config.toml
moe_layers = [0, 1, 2, 3, 4, 5, 6, 7, 8, 9, 10, 11]
balance_loss = 0.000231
router_logit_norm = 1.0
lr_router = 0.00207
n_head = 4
vocab_size = 12846
init_std_qkv = 0.0312
init_std_up = 0.0312
lr_mult_qkv = 0.5
Below are experts of layer 2 (counted from 0) of a mixture-of-experts language model. Rows are named router (the router's row for the expert), up (a neuron's input weights, with its number), down (a neuron's output weights, with its number) and show model dimensions 128-255. Each number is 128 + 24 x the weight over its row's rms, rounded and kept within 0 to 255. Numbers have three digits each.
Before each expert's rows: a language model's description of what the expert responds to; "mostly gets" lists some tokens that are sent to it at least half of the time. This comes from a sample of Wikipedia text that the model never trained on.

# expert 45
What it handles: Closing parentheses and quotes ending names or titles, and trailing digits of years, times and counts, as in 16|63, 4:|03.
mostly gets: "\"", ")", "|", "19", " 15", "20"
router:133155142173158110099158143108088153157151130086086097098159099138150156162095103138103123161123105145118127132087107151136117116153152147136103106142106134106152152096120154134154111151153128141112135102100102139141146155117134147154165156151136110102141143120145154142113141104129103135115153157122179139104086117104143143138155114166093122121111138153115153108111098146093135140153
up12:158136089140112171093187093119164103118109126140140116110064144124173112157101134113096102122074124125125124163143107127162122105129139126145131088122135148132138124146117128115088137118118134107160144139117169127122115085131110124199118095123125133108078105137115137101189107132158163118120106090130150099150155162153106138105156113148096129130117087138128137124126079153116107137187
down12:144112137130126126139139102117120140164131172121116106117105132074137133110136128104114120152148140140120132164126146137167154145117108128091141122133145068121165122109117108126128134150117105124177138122081117153107117154140135159163152113158120124105114123149135082138131165121110118062129115182107113079173086155113093137092158125141074070113122112144102129148119077088100133128197
up13:125139164129124112106118110141136105129121121166122149158094134127150124123117119126154156130111163137112149170198125133086088113165130099151092115132120119146112126161140117164121067152077154132140158093141155132142100112106152134150073156113112144141108139108104156128139120083131107096139097131056078121131093142112160112121090151100131171135148111147125137152124134162164154150189
down13:139174144161140136105146147148141111143165138125148062121118145150117154117129103126148142148098133116087111152122094109104123088125130128125115122142142186107138118160126155115167111120147160114071144130118119153143141119134144114123153108141147062117184132127112128134149134145136083121127170154102132116150134085142116104127076122105090130097144148124094149159127139120103152132129
up14:107143111114149167149159136154121139124147131151093123114099170127163090085140140089141159162105126109133109124141160095150129088117137134150150125140114156151133157123122117099073177103123140122155139103191132145115099124069114114127142117088135133161111116132181111150127156119129152130140116088121120096189147107134150148130145157111145119090151109133079086122131130169130121114135
down14:148187121147098144139121117131128139097164123104120124129113134148118149110086112139114154160131142094139152114146131140162140153157140116126165099147117148138168129078139120146059092133117171118117141150101131110136146150101107128135131134126129115137127136090136118147110104123156167135140147098108119104123133102137114109125121150134146120128143096143146138133129114115117142156119
up15:095113130155107161109141116106107067118150075121139134169120126082134128142081156119128123134115124133104141102143099168147164088139127122125137102171113121150135105133128113134089123113118098073124133114130143130137088129119168095108124128145132153110111126170170170110139129129096176105162105121155140157135079156104088171164140154096141139136122106125148094116120102128091140125152
down15:147145139112116121079133130112155137141130153126111138123139122126165106127086072175119120130117127103174103131126171142080105144141124135129131139128135142116151115123157153120165114146160138136155089111122110082152120062163149107165159164144101095142130072128134112091098141145141082126148147149082146111136154105161124106118124159137123099126135146140131168108130105141148074113119
up16:145130110145123123171165139135107097112121136130110130134142139104101135101143108114139100164094114092114105129113119137104174125142105127140164160137147133151189141132163131076158162137129143168132108148120167095105115121084084112155133147163111146119076099157171114146177156143148147135145095111145111113168127128109131092150134144152114127127151101149128124151187129128127131125130
down16:109123134129134134113101131178126150098135117139118164065068105134130151118074134147083151132125115113141117159144125121146147207130117171133108155107158124138128141158139151124125111135211139131113172164111117144173123150115123139152135173137138126146081165143131128147090195144093147105121102116112121136084159127101119108146155171127109129150086111127141098118067105126125122124136
up17:115098126114134203123135109135160110146125067155135139122127091161113115164128130112143129108137113113054131179135124121132130105116117102130123115084151127146103108166150087125112164095133116125153141083126114146117115145122123086068124086104126138138129155146173110137091083127098130181130078113151079124156107154136092124136124131102099123142152099085137101095084085173133101122133
down17:116114144122096095144123173139112143139151126094137138150120158118137149143140120149119082109172120172103131163147079146212104088120106157141144109119101145131146120093122113134155143138151123132093137103139081113153136106121139112126158134181137122113166108147166102140133104119154081115109090063105155137134133144112152119114156162110109119116092152152128150112112115096147154130114
up18:116139175136137130119065140143096113136148086157094166143102125118124126108116109121110166124164097090100086143120126130133123106142109105116201093138129121179116145102118145190082166136115154098133113148109159116120094121116131145098126098093086129112104126129088127133133108157136151140116134154170105112143116113134113110121140128119107120139112134127119131143085141163143144129128
down18:181115141145131145073101160129127136111108103101105109107121118117100150122113122158121136116128125129105135151147146135134181123123120124116114122084095109126153143127147137157159105115095133138129143106140137118093104148099153103112085231163168164161101078123161117138138131101148090125112110116119191101116141138155115138106080127104133121127081124099094155167112145145105119097147
up19:161119125108140142120120131158139100120136102128103127154128119111151117101126142056153162149125135081112103107159121124136141086148097082130153113144094108135141120127124135142126131150139112137118140107138121145121131105125126140081136106182165146121129140114185128110116106146120160110143117115088149128142165139131085157109095115162124143153174082121164140143155119131145130122104
down19:150127128165115126130139145126138112145117096135148122135167098130107140131150146144094156137120099131097177140141137173090134155092125108168096148135132156152104176126126164108093154097112143135149101089118124114165125188140103129134158151092115103120122128162101153155093141162112150133143162161138164146114107095143137093133157106154126121081098169100120131168112149146132065159119
up20:108117132110125159089108133130200112102137143136137153151094097153123095154112191117114174146111145092115128087110126166157133127140120088161144120151087147187143137137106126128116120113112141091118091128131135110119114110127129116136179123170129087151108138133106130134163132153104106134141118100120123108124131144107146153104112129113142144150110118102143123101166151095137152106087
down20:118127142112121132099111133156101154193122147182063133091159153120130142142130096124126112150118117104129132145127083100122086097113118111102106139116108121163179121143128173107147136109134080110153139131136126112161159144090101149111143143134134124114105126152123105104148124145133113157126147097103153121124172116160119092107184129145149113141116134147135112114163109169129101126117
up21:109134122164089125161166105174144123152199086131110101108151172121133102125119120093164081163145097144124112081095142179101109115146142138141169119096152112165058115131147088127125109119133143143108144173095157147148104153102133152131106160122147130137098107151120120149102096120119158164127112097099083087159135163146110120143148135097135114119138106118164129140097116112142134152137
down21:118128156133108160182144148134135102107112097099144128100177134134134101120116127122177081124139135145127116141063153123065108127098159127094149091153140157118117122107153130136163095157103139129181186110171163117119118111088156138129135127104145120129218150114132151104135116133168110154103124137127143126115123155087112122110126138086160090124128141176104100136127148073128102119117
up22:112167130143140134161118145147129141126096158060102119115107131093152141121136160095198135122145129107140104133110148115149145131130152091084162111135153117099136109127107143134092114129110116085175112122154145133092130163145106111113119145157131103130090162114144144148141130124104119124145111108113129117136142155117171132112139139118110131129146085083115133159133108149123155144075
down22:143142112149117148184097127141157153120182122139162135133123111153139127094127126168123154107124109121140141148101164105142136149140142114141137128115119100091091105130146111091128074140130105136141165125128124140169109106086140113110167114126162121139158127110117153105157114120110098116113144161130113080148128144060151141145147119156136136109148136170108109144156163151107163131152
up23:138144108098138173087137108157122106130111119150132151157123158123128114133120109155147116137125133157132144140170145139163165107130126106120134112112141146119115134139112125112133128142148111079149133084109148087136075147122155119116147103110110114145124131098129080155088119151191102128166123116114104145172089120112145126148128096095131103089114138115146094120199128062139197119131
down23:130100114116129173104085133145132099161094119165124138105126112126102090163114124172087154133098112142108120107097116099136157163105110132135131152043135137151109141137127120131110131139137158144068115157169104163131104144141095128128181170154065139124182102091076127153130160152143128135148159129113150079153093111142131117126137138100126154160119098144067108092079149126106127119158
up24:133140115157123165098097088098136102104132152115119140142151153119173122113136087141118144154117153099155120145156113141147157092141155132149137142126159103101124125149056104117097131110141112145136146094118108134141048144120089160137113093122094148147124145158106124132130136157145169105124121141123164113152132077153141157127126176117106117128131141132163138188134141142164146104111
down24:146148147152148141111098163130112143116138146101110135111184136178164128117153107127078094144137125111141082150147110118127108171125143164113124166125146114134107086118145128122165124137132122152136072100106147156078111136164112131142128122108132126092151116056105154161147142072138122115125161175160109127119149095134131157125163147142135136152130159173125109094129160170144123141111
up25:117144131122118104113126143184139101127116143160181141132123123110072153147107151105178109116151108140135159098053113091118154132154136143112141118125124110167127116200097127095169120140104103101110136097113126140095147146104143139084117124132112149108082164128187108109142111176131112132145077107141126143169120162097168141126121102130091134124118110103136123154113113104112099124146
down25:126111161095133104133163127109114108139160141133132101089103130158139126106123111090094136159102166126127152135170137122148111149128153143070104136177138124178150110129095145136104117157107145142133107147125110105134131164123099112115153096137141162151142100106137109175123105091117150089107136130157157159168121126147108151100142171127083123095150119147125140111108145106124128134124
up26:137115172085130152122117125156136064155097141105105113171140137141102124140145118129158150089089124142150134140149147107139107091075138120139128119113120160119118132156128076144129123123163126136186146128116177118104118167160128128115107145163144152160105137153160124128115092156140134171126089128135141136155121138125139153100158135061141142164150118118095126143138109168142158141125
down26:117108155133143132177142129111134118149139076165096136114156140125184129107112085164089135128106147131149125162156117158154124137083122119081095129155116110114089126147103153161151149111163159138087122139097138135109156136129130121113119128172155138137115129099135148166152127159102130079095084118151126125157099099143118145132137187117101130168081093144114109092109130148092144139186
up27:125163137118148172086120103159131135151113139153122158111121156134094125144154155075190163125131159154164145083131150123119146104132126117124136120118117127150145092117119128148118140117116138139131119154149163125110137106112163142145110145164131110166104148149158152141138130154152125105140111120172125087148126185147119113151151122122118133139141131100146098145110083134146168147108
down27:141107161067099129118079079130130140139157144169120078100152125134148167169127101167124133117142149098130130145114150101107161142160141116115101108143121145132117133149164157143098115155125117155138149109147138131099101121094134166145125147101147073139133108142142152127120130144160127063128147148100112123141162113132114109138112145109160111141208158117142123126091130162080099130155
up28:143123112125097169099148093149113120117084151118123109149136168119164146119156109119182136120128124121112122154139129144163137087111139103105145100100130145126132128183118111122113117145111149118174118068136129154114131155142130129070129119132154105199076184104184110109110127144151131150166104135130106139110106149094145124169094116148119135131168097075150199147110098107122114171105
down28:163147093103124104088095130183142118155099134161169135148138161159145162111119086136114145089116126116141167095171130154158108122189121197114164153134094123117097137154118133130148150104116132127147129133096114114123128126066132097101124105067129107148177082128147126137131117169130133171152154112120085166125135134149119122124116105137117150146108126106155111144110111116100150171130

# expert 40
What it handles: Numeric pieces in tables and dates, such as scores, vote counts, years like 2015 or 2021, and digit chunks inside longer numbers.
mostly gets: " 15", ")", " 23", " 25", " 29", " 2014"
router:136153156150164093128158098108078150150169152101074093144152100152122149119094099132102127155136110148129138146106097137156104149157159128131099093159115156100123150099095129162150105159160100156089129101117106115152151108100127139149142156139144106105152116111165147135101105112156100146106152156139157114116111129124120118159147105158104128133132144154105165100103097123111130155161
up12:143106124113148124130117128145115170117128130139090115135130116138173067104104140110110168123139123120106120128109196134144128130126106115185156168148141175125120095122127079155130115142152111153099141106167113103179101101134131097138087159134098124163107145139119111129121145143085122186167108174116185080131115082126165120116098146138145148111136122143147118136129111105129170136146
down12:161124126114135112154086106101138106125133142112116101071139105165160150109115118124104125153150126133130159134120151156085130136082093121114071167146127165134083133115151131115106138102131145139128133136086138146140049153136112098110118112123134092142121104151096117120119145115147167147114109102165151113106147123114122125164112165111140145085128153137118113188106125166092098141134
up13:098136144131134082101110139204108111119139086140102109167133132128103164097095102122137130140083119105110144134127109145166118116141150128128129120107165084152118139112135115128159127144138125153133146129155111120098087101134127119092105139108152128116185128148181132142136145112134112155108092152133135159128143148136102123145111121114136150125136129108157153116134167107170136175167
down13:065152146113165149146171151118132137097120146149160098155183126120151139162141140129159138132066129116123087172110150129110114108138152113171111097097135128107174124124153164151137142131157130139106124086106136153093165144169130136097121169130118115137135105133088123130110146106127110108123126126109131128149112112129129128143124135115099148144127075152119152163123129192107123099082
up14:123129113143108139119133110132135103104091158178080138144128131125140148112114157114150142128128178109168095085145146170110141160134089109106152135129130064151124166125174138161055122164101136151103127119142107136086118142102136095145105100146078141101131151146152096107143097111167096110148104113150120113106128142120096133103129126135122133122148125080125128101096154141163147132148
down14:150141175130098105136115101134122146133135102146102171103136108101144127123116116161149103135151091102116172135093147106154112158089122172140156123135085125152155116131129087106157147132157133100127132096138116133149151113113142119135164181141097105164115145147102161123104152126132144147127174118100113111123158143116119115110158118144123141147109134159128153102087138122108127120154
up15:124138117101167084132113127174124124120130158114173114136111136142093128115135127087167146092112130131067126129143132149099197125112156117147144087121075097078116144178129109105113145153191114133121098099151166179157146154129114112138127161116136117113097123122142120135141182127133114106147111167185113102128116152137048138134137165137141097116156170110098123141159147114120131126116
down15:199123141101110091126121087153131138125118103143110170123147156127173141115075092150084120107105100117167131106169148106131130149126106138109146125139124127106127090134144088171104140125135137107133082120065151129123092155149104107147104123117139172117111117127167103121104127139153146129121151132157113120090129123120088128120155101118121193129136133103115123135136171151101111175136
up16:080146120103162105141117120120126116104127117171126139158135131159121097123166178117123131106159105122077123137130117126122104105114088120116100098158147101105176140120095140123173079138091130182137137077069159126128158108108122139140130097105094158132155120089114125117119139070128098092129099106117127149110117123112109131147092141110108139120161128147139104140136132133149129128088
down16:141114120103122138114081098139144131119163136119134150125121121127117145102121139139069135097104111130112083130075141167133133146102139103143147171122125106114115140158117115107174146142127166161103144117123167165118146110101123110125125129098116124156124107125141145122156165074117126111093138127138128111144119091154151143147084146125164188133120156151111176166167155172109140123151
up17:112135144158136133100108137144153123109104165105142126061105123143131101119155141099159166075118122109138166125108159152116130125108147163113142136103101146179133111113099141182129114101151147148137131097098200138130123128094151136071093143165100112142130105160138127141136105125095142128165121113119150133116120123126102149141121108148161110117144086112114147117130132121115165139143
down17:095145107130134125136121091109145178112106157132141130135141150098148105138122114082097161082151144100159142159144112141117175180134128135158105116126109140156096182091148087113142137118149121096097160130137119129141156134154116107144162125140120127099096179115073127090123168100130127170126114135112111127092110153128121100149093164129165135108139087154154117111144087150134139160126
up18:064147162086165103130144137138116096125107122098119145140113128133112129116121161122135127182145150181129115182134141112171099110116124126131068113115116143094107134128120135125115133091097101158173099121114130148106156066106152099121131114120120151109158164162185129085143092126165100104092114095112115111115133139122102146155130095104141117114143138141127140152128139152140111110130
down18:130130088172124160128125146136097128156163126114088057129165134161156136151130101116117098134070141099100119120106109145098135122099135146131119135114141162150125138081137138138135143130136162164140109122092124157089123167127137138152148159120088108133094140157187143176151142111147115152128082159130176129150127100131123113146158131135122172116102146119155131122121153132132101139126
up19:113094132178144163139101072151127122142102123126120144136105141126186129137156125123125130139061111148119109133166133119155157114130113134103115110127128141123128106128140149191126172110157163101126139154153126184125131118124123156169143133154138112123121172154119129138147112161160110136137106136109157171127078093166175145152087062144132131158100127102171157122139151118166108128114
down19:177172148165129135114126103147149125173084152125118112151102087121125168097109100103170107119143125150134142132111121175129132105087149135104140093136150143155119083122105114089155114110128076109093081143118107131092089143157139159117126141151120141140125114102133159134111143109138144131151103144100115125133100128133110127159086142136117100141072139132106116111164158135158171109120
up20:141124126096090152104127161117129153137122078138150170129088115124151073134152134153148146103130133101113156158118076112155153128097163092152139144110136130135168125106131105120127114136099136116117110146095158111105089112074140146113145133118134163142131110139117106093130114119120147135094110147128138121122103099163113174153132062128101138126121090127158097124124135119148108118118
down20:090129146116123089095145131130164150068156110166092128142105138141124149156120117107087137142097126110126134137092080120091115123134145158118106100151080126093117124132112128128148189075111150127146135112106136134144123094110110121183114169116136130158117141131127093108118122129152156112128139137143125121137116105115109114090190139110148152162129120112132114169122127118118130123136
up21:125121089112151118115109122162105146121097126097105102132076104160159110113115106129145136116084155090166138110100137153110155144141133079106096157169144139119120150113110158158108105176098088155118101106151175108114093165087124126132136132160150116120149151123125129141126133138118090146152126143146161096148129117150156117119131111118117113116121096109128108116180138126128153177141
down21:088109106153105126143106172121117099128097133100119143123123122162100181157171134131133117111089152149126077161107126100115135120157136128109111144123177148161122146160133169148115111091119102149136120122178144127059111183115136111115100116140120105105177115120101128158083135126182096122113146166162113108119145138116135154134133091147107101138162169140114140105143129132109140156152
up22:099117154114160127113121120109172091101113141117135105155088124166121150144109123134124122149132174126145132101139136116145139097181105134080161189126165116130107123133099117136150128160102102128129091136138125074115104116132133156107131151114145112167127102118125133114148107108154099097155137120164102102138099077137114127125087158094145109135125102119150117097130122133159148147095
down22:130145146133142116116126123134146164117114101119124111128094129110113186127120065153123161084128125119135116114093134136086144129116094089131118112081086108131124100113156108124103115092117163134113112148142117121117145114108146100159076064153184099115114142162162144148143122074145125129110129101121117144132123131120124110140175158086117105141097147134140129141086133097119118154149
up23:117179109133128114154114149158123107101117107112108134110120090129118154155113129119120167118117144113139138129153172170154155135096075152080093142189119133120154145133158156127110172159170125163154124085143119080080122165125108128115163126126128162120166124137150154121160112099139118111153072170110123110141099120091065111100124179122166112134135153140112150150127136132156109087116
down23:116124124159132113130106091122183126112102140067150121110123136119147116115117114163116118073138135114100123120150145130099125172156158160101123126142162143138110118119150101073118109155155154149169151162160163133139125134149128121145170117073146162115131113135166101126088136118152072127122156109133120102131135137138144123151116161138171161093077178125136103150092119107157108127129
up24:101124089144105140139154132111128134090142138114138113099119100146133077104160127136115111116127113135098119113176141116148122124121148128145167144097156159152126125096120138104087135088134132119148110100139153143085144107131147112141176087091095115119144109174163098135126110108127186100143148116137114089156103125095118129101093109115108106135100134112166159134121086170116122107130
down24:132102160104114182185102132124135123092132164121133104116166070096142096121145179124091126171087116127068123123111163128165160145092119143121134145107096098158113116146155161128138115146114126167120124160166128119132146115111141127117103124135089126154125166113134187099113102106117184156124148124110127106122082168152129140118156117093101098075095114141137132145119162129143173130106
up25:090127078147127160116120157114131084099121092102126112142101096171113131097120111117098129100112125102109113094139148104125099110092113176146081119148116073112148115098138113101082124119109120170133092132102098137109105103163105131108134138140071109136110157166134107116180177132115151165158128099077143145137113156149153120117066175124148136122074103126116164081130108190122147121107
down25:137159110080096120161124137106096137126168159112105113116118140135140150157120127173123132120135150106125133126122127128126113166121138145110130110120098096105134145164135133101143112096115109153138111148134138108105142139113116149117115092121144140138139117072154179091129127109090120138096161122165103090149176111133116146121113121130136119159153127097138135094139150108151144172129
up26:093130101113180161148138123127121150135125148160111125131114169189134126123124188089150113163133151163098094151142102102100122150097112121117130125102114137118164142116105154129145126160133189108117101091102117152109169154146161114153161131140082081153120158154133135139134134096175143121154135111106129090112106119162144175169114146148099125120104112108152093139106122124133131113127
down26:103181142174095115131159113143140131142117112112108163110140089094094126103132125155138123142118095107111174103102090119134125180108091134119147159124122160132093158115115082065092151162128103171157132089135086142113105090117114093143125130098164177107126159122119115147119149118096115148124146101134167122100128112130121148110113124153116156159101165126108124105126125115200160160142
up27:108146117134149104122112137137145115115152101125138126167125135104214109114146139139145168122132130124096112102090149121120118136120115137146118102150140147124128157089189120163167094133116125103101119156095099137169140110142124143158101113086103143122110156148168134074119156127120125094111145150116085107126125156155164141125130095117119114063148096133154138148132155178133113188097
down27:194110114122145133125071123137166153132140162137128147165201142130217139120135121130132175140161085115089139125148148170119156145158148141129158145100105137136111136093121093115154156141130164109105142139132114124193114114137120168150094129123093094131106140123144133108106129142124135151118115121124153123122125161088107103115119164103161144113130135132135096104123117127139093119063
up28:118146115160139139134116139097139105095136126091143151131140124130143101140119128141154185130125144116137120150137143157112116139119180112186136134148142116129133141154123114147104093116128128092111130179091136126177092147143121082109118151113133108134154155152135100166134165128121116089133149157081124119169140123146105152145137103133149098105109121118140076138147117137131127111113
down28:163135116162168118130148117132114149126151128104110145094134084104122142124151107118112128146145133123078121127154108145108106199125172122127134147137159119082113109130112132109124110136149161120134145171141089110117127138162119120146101153129145127125154152123160150124095097083139090146150134099122147121132136095077145120158103135128110106080137113154121123163125092135132108141151

# expert 3
What it handles: Indefinite articles a, an, A right after verbs or prepositions such as is, as, with, plus odd words like Website:.
mostly gets: " a", " an", " his", " A", "A", " American"
router:163144155161130112116142113110128147144127159106111107116146105097101161132102123128126139159141101158175122144143115094151105121144154113147109091175107145097081169116102135120149093150139098133099128104102110103130157090107080146138177141149134116103140132112150152124101106111091108131109148171112109146095133151178143092137165100157102135105153148152107149110103185082165143130144
up1:157132107121109105152130107131155095139116152119126153109106166079149134124125097116128133087101123131164135103175135187150154148079143105143123106133188170145108119100153117124109127119120141114145135098118141096109113131082149127140128117118080159098104141166099100125115137115152141138140103171149141144156138151098107148135100129133143145164106078117152114123113124162135128112152
down1:097072142146103134140116136127171134148114105117093136186104130109145161157133118164096171081136123166152101131160175115118131117135132103058081110123127118132134115143135119124143161112117144102109131107141149124090131138117115144178109137161130142118128120142117127146098164112133123116134147150169090108101158150169105132104154096081075110156160138097138167130121137140092121139127
up2:141120109133130084160113111139108070123154147167117143131111131135135164127111124144141086115129129107148079130111130108156130132117101154148155126099142136105145157146139138140131147098156135128149141137105150130122137125131130085126087128158132159144116132120116137133106146126169133124131118082067146109157102104183152164128083124122139153131117095089106109135120123133115081100114
down2:121170107104151077142174108129143141135102138118141134154118127112119119108121091152143145122091104101109123162112088096150123147084085148132101133136128153128150124111127159134087143166156185130123145155090142197138148108096121140121111151125099136105100108126122174124121134169099103114117154150142126112082108138127100134119075180141151145100135111090139171135155086115155125110104
up3:105119101138137146139065087099118133132124109134100153126157098152140120094129139138158142155130189084105112144120150159125119122123133108149142141089116133104094134080124113120143134103098127106114153136147087141136125125134115104138169088151142130099099136146091132129104118163132137149157098115128141132163111148130114103136132145135116123115128088087156092132107159097157136123100
down3:153148132113175145136116147139112133134119131110125117135101083095134112096117117143115141130094111153131085112103109106136119118120140135150159144111131160129151108128152134146113105131124140155142085171117122045151149165087128168166182070187169158107099135164180101108126158121166166110120116106118188080156147131094135151124116154144152057142118080165117135111086105088223091136140
up4:119119124137122117106101132164140128083111122153116162137130137142121133117124101152094109140138096109149130115106104104106141137114102163120141097108114145123098143137133136138112132132123166130177148099099118184129132124134072146120134102135133105154117091163109132144091098178175185096113134092159139091148127130144104156151093102132126147144097124099137127117134164147125128128132
down4:145098165190132090134115121138098113109176132144159110091141125111162115130152162137128138108115153137073103116118130177160117133150125080146171118140164147143064090152156125097115126095127147094152128181167128091122129114146137119113166098082155131146149150155109155127098150105147119137137166099140098126093104140144136144135145161130135068107075155147143107113105097089102099141094
up5:129142124107074171147126127134135102115137185081155083143160154179076106111086104071152105119111138127112118110147090129127108136145128146175185125116162149141089142157124102068136091126087108140180150151121114121109109096145145158154133132147119141163113186166160120116089131149123118122129074164144100160107083143145131122141143091111142106168139105119156081120119136123122137143150
down5:132099103127128170147162137166119154122127161148150164148114112118198111110144136143175114136108103155136156140123132136090121125188110123116109156106130099112119104141167123142128121113121089115153110164138074156133143126110140140124108082106177125125151063140140152093160134134115080086126120113149159081110135124128091114141139092123116140145095143130106108136104147101134128136143
up6:085125132117160145134129153116104138147099116112140154138077131136134160111150129103152074105112139097130111088125147101117177143133146124109113099082096182172146161124157125130108142166134173082158095104114134141103118100137102138120126098091112106103133139139120113102140111123137177133156136133114174103176124121107128129117134170151119109143120119080118128171127162146098151096091
down6:135135154192086079154120104128177096098141121117106126138101128134119112127120149165105102131119125121111125134093115137095110117107116173162134142125157123142133095124103161143123154114115097141149129107106118093122134134104124158136151177160138105143156117131105108164088138092102120097087111137108129128132075135158096111158128094128124110108109123117104145156152099089126118089097
up7:180096064107134126092100122147137131103105140116128129128137148151142148095143126122143100127150137130154099102109101129134130154131085118099137120164135123086110142170122089144129103119122151083103151126096157150120129117125132126138131084113131132151132128122147121114124149163174094091149155119140129144162137132161129133122128121124179135103121127104127096124148136104130125120159
down7:110175140170116163086123170122079107116159125114086159116145146088100137128127107180167106159148133118097093168074147115148155114175105128151147186149142132143152156123115137148124119125144076167119112142118152096099103113127140112145119142149113079152096135126153112157130113128113131117130134098065101103148137114138115136111128108126146148159153158126120143102095143132118102120126
up8:122146149124100127158140137115123155124070143144114143168108114106098180108139140121165131140132145106126118064127072151170157134135132163120100194162160164109146123116129129130115168132098158131085152123165082143130117090078111123151131112136128148106157105151126115097117133112148181103136123128149092158167140130104108138105095116131163122159089115122118143136115096136074152110152
down8:144140144167147113120145132107106157099129146111127088113151134142090162139107119152137138156101151136150151100132146093145112126126102132138124106185109171072113171126120144094151110140136077095092121090098113119134125108125105143103133108152098151105112146167142143128066166152092104136111148166109121112122144130176139106106148130148104152151171165150113118122116186106125116120150
up9:122119094079125086140099136104119140113132117141045140126079125166174158137140100144135125127146098080111102125161189141118126116112141124130141091152123172150114138109144118104111151097103116079116166146112101129092084095144113128134127096107130117120106122107131101132146132130157163100116087112123127175102132111134125184106104120091158053127139152159147123159094118128168128153132
down9:134094135130077124148165095092134137118126073113125085100130128106126147131131163146158099090093160142158144091129108149154090141169129096134094125138115146107131122104117142120135108117104126161107091185146105065142153159141092152143089162145094113077099097113131143124127125102132146132115149127103135082101135147118101148144146145148078120125089120122095123114151140071137112098134
up10:087115125138129202116140113143138099136126108145131132138108090110137142119110136123120129163108134110130122128142175146132130138100155108083090141172122134123109179150151106116119103100128133107089164136124144137114066109117103117118145130083113142138088164101154124120086123140099192109152119131148098138093157150095120126142155128145141125094120109115123113190112158127159097139146
down10:114108140122127149152133097136116114133112135134132126120158084093127134136110149111092098103058155107109175158141101158122124094149124114114141154129153115158136140106144162149128106114136167134184126102147127107159123173094150146148162141118120129100123111176117153117091136102148146154167136078130093143130104114104131147121125150158135093121178122095134112166144158128127136089132
up11:158084144087163180104088112088153120133079064098122139098146167161106154114120122121174114140131182127111142141105094104104116096168177159146134180150180161093128138156093107124083102095125148090162115128135125119128096171135138112163163120143103113119146155135147091136149135149123174102126141133120166117135148110155155159120127143119119105146099135088160066135111142089150107132143
down11:143144126146113171097177120090128150096159153101143132134141163104096142092113147123144070116109130161109142146040162166149130130147154104118115076158079077108091127178097137161064136104191170136192095088102128135114132106151138117136159153135085163121148121148091177119156143113164113103111078123105119115141130131045154112154170100139128124126092101114135098104141113143136127089083
up12:136160090150105144125127115086112115132121122168130112150096143101110133155169139117163122133174166143170134130105123082134122129150117124129141081119117144114118118133137106133096152156118127136119159142103117120152118139153134145167165150113103139125127115127108087114104121129125134104117128122158117145093120110117210110127152095129170119090096122095120094146108150152135144092130
down12:084147146155157144118141088105129094115116144111111139110145168130115154141103090105140151163142121149128123098124124103122139174174095115133137137126100141072154100096134137100129143128151151108133114154112110090107154096165120150147124140112125095107102134088083142127118109134116110154088120097147103116192125148133179072143132121158130132156128124133107117138079098175162141113157
up13:132139094139118129132121142141131101140175142186112156121101127124102136090129146075132071135138131154099140118158137133108127143149137136119159134134117120173135136081116077116126134128193095112150112102159110107113088092139118096136129115136132157141140150129139121133110087151154158129123114099147099110118114119166149123125137134122131138091129117104150146113129137183129100133090
down13:126141181161151112140113104130127081110106144133112163147151086092101158106083125171136144176114159109128090136086159154110164161101139084133140109139165099115135120138150136126132132139139109100083150115092165102177135138118176146149116122128122146080143150125139113142112099161129116134138098100116129133094129112113146135119099116104097157132153130128131150099107163163133125138150
up14:099132132154088139136101109108132112111089126106135190142121128118107120115108122116121103133117146104118132113154177100116143152142156156106124127104142151143128157099144112136149133139128128134159149128082134144121130096123122136133158105110142169119131109139123096127139115123130149126142134128110096161110158152127140123127135115126127128114106138082138155148123111101143100116125
down14:093105118135122115125119098111120142146118130134124155125118107115118090114115165157099093091130133139171142127134133109134123120118106103116104153118124130122110092158114174109138113102116129163168125112099119143140086127066077118153110153135082127174106139087108145075139117144158128143141130077108180086163091152087098138128110110139109122108121121159133094117121111184130189116156
up15:130132113139128188128123162096128106131134123138126129115139092164138116146085134128158087138124129080126109119070101154104145170155140138122121093123106137140119177127118152125050145165105123084127087125135128146089128119165128105120180096097127119142091124126145113128128119155159138090155113106148103170128124094129097154118160120078121107144145136086133124154120107132146149156128
down15:160111123134122159112115142110112108137107173150126113119164140102127158128158126117090210127166136131108072136143134148157137124098152119133150150163168129120092146177148138139135151097100112132151158139093141147129113113093141151151128121110126132112101185140107120115126130086101127156111119110144106115185076138127153149146130126092115101116150168119184144090098128184113139151112
up16:163126121084139150148092121087151084106143157126103143090121123154103132178164130130163109125156161137149123102116162129107103122169108120161174159109136112144121121161118150115082129114114165142116161143129132131131125146130147163109127093151091105124097103138098106148116095125132106116094099100098134111132151122104149107117096110104140109116163079080114090128101094149089120094133
down16:147124143136088083101143123158126149142160133135159122145110165157142124132131141084132153114112117177125113133099095124104106138154118127139115129132128148073171138093093122155131071131127110124126127121131106148124148154087125091110125169120158152098154135086080152144097154119102145130147126121161117129075099096160130099133123063158097117109091143127123136157115121133083125129142
up17:090096110124131143099117145083144100118135138153113118126098136121156150103161104120095133150109155124106136109114160125131145105144165149132107087121148119115130137106157107097099147099102112082108116148161147133142120083098149104107134092165140080137139157157117105165126151126153104116124099124137140143164155127136131109122145126113153090115153119089117124084137119088183136124139
down17:180133139125152107131130086063080110099110114143170087111146141152161129144117157116147099116080159161110135142124120178134111161138158158119132162127125118145125106136129147140132124127109152111103131140088091120115131155132117132121127107174100123114108154123106120160107118150108152069142132159144185118103159156127137104143162128150120148118076130140155112141137151187101108117114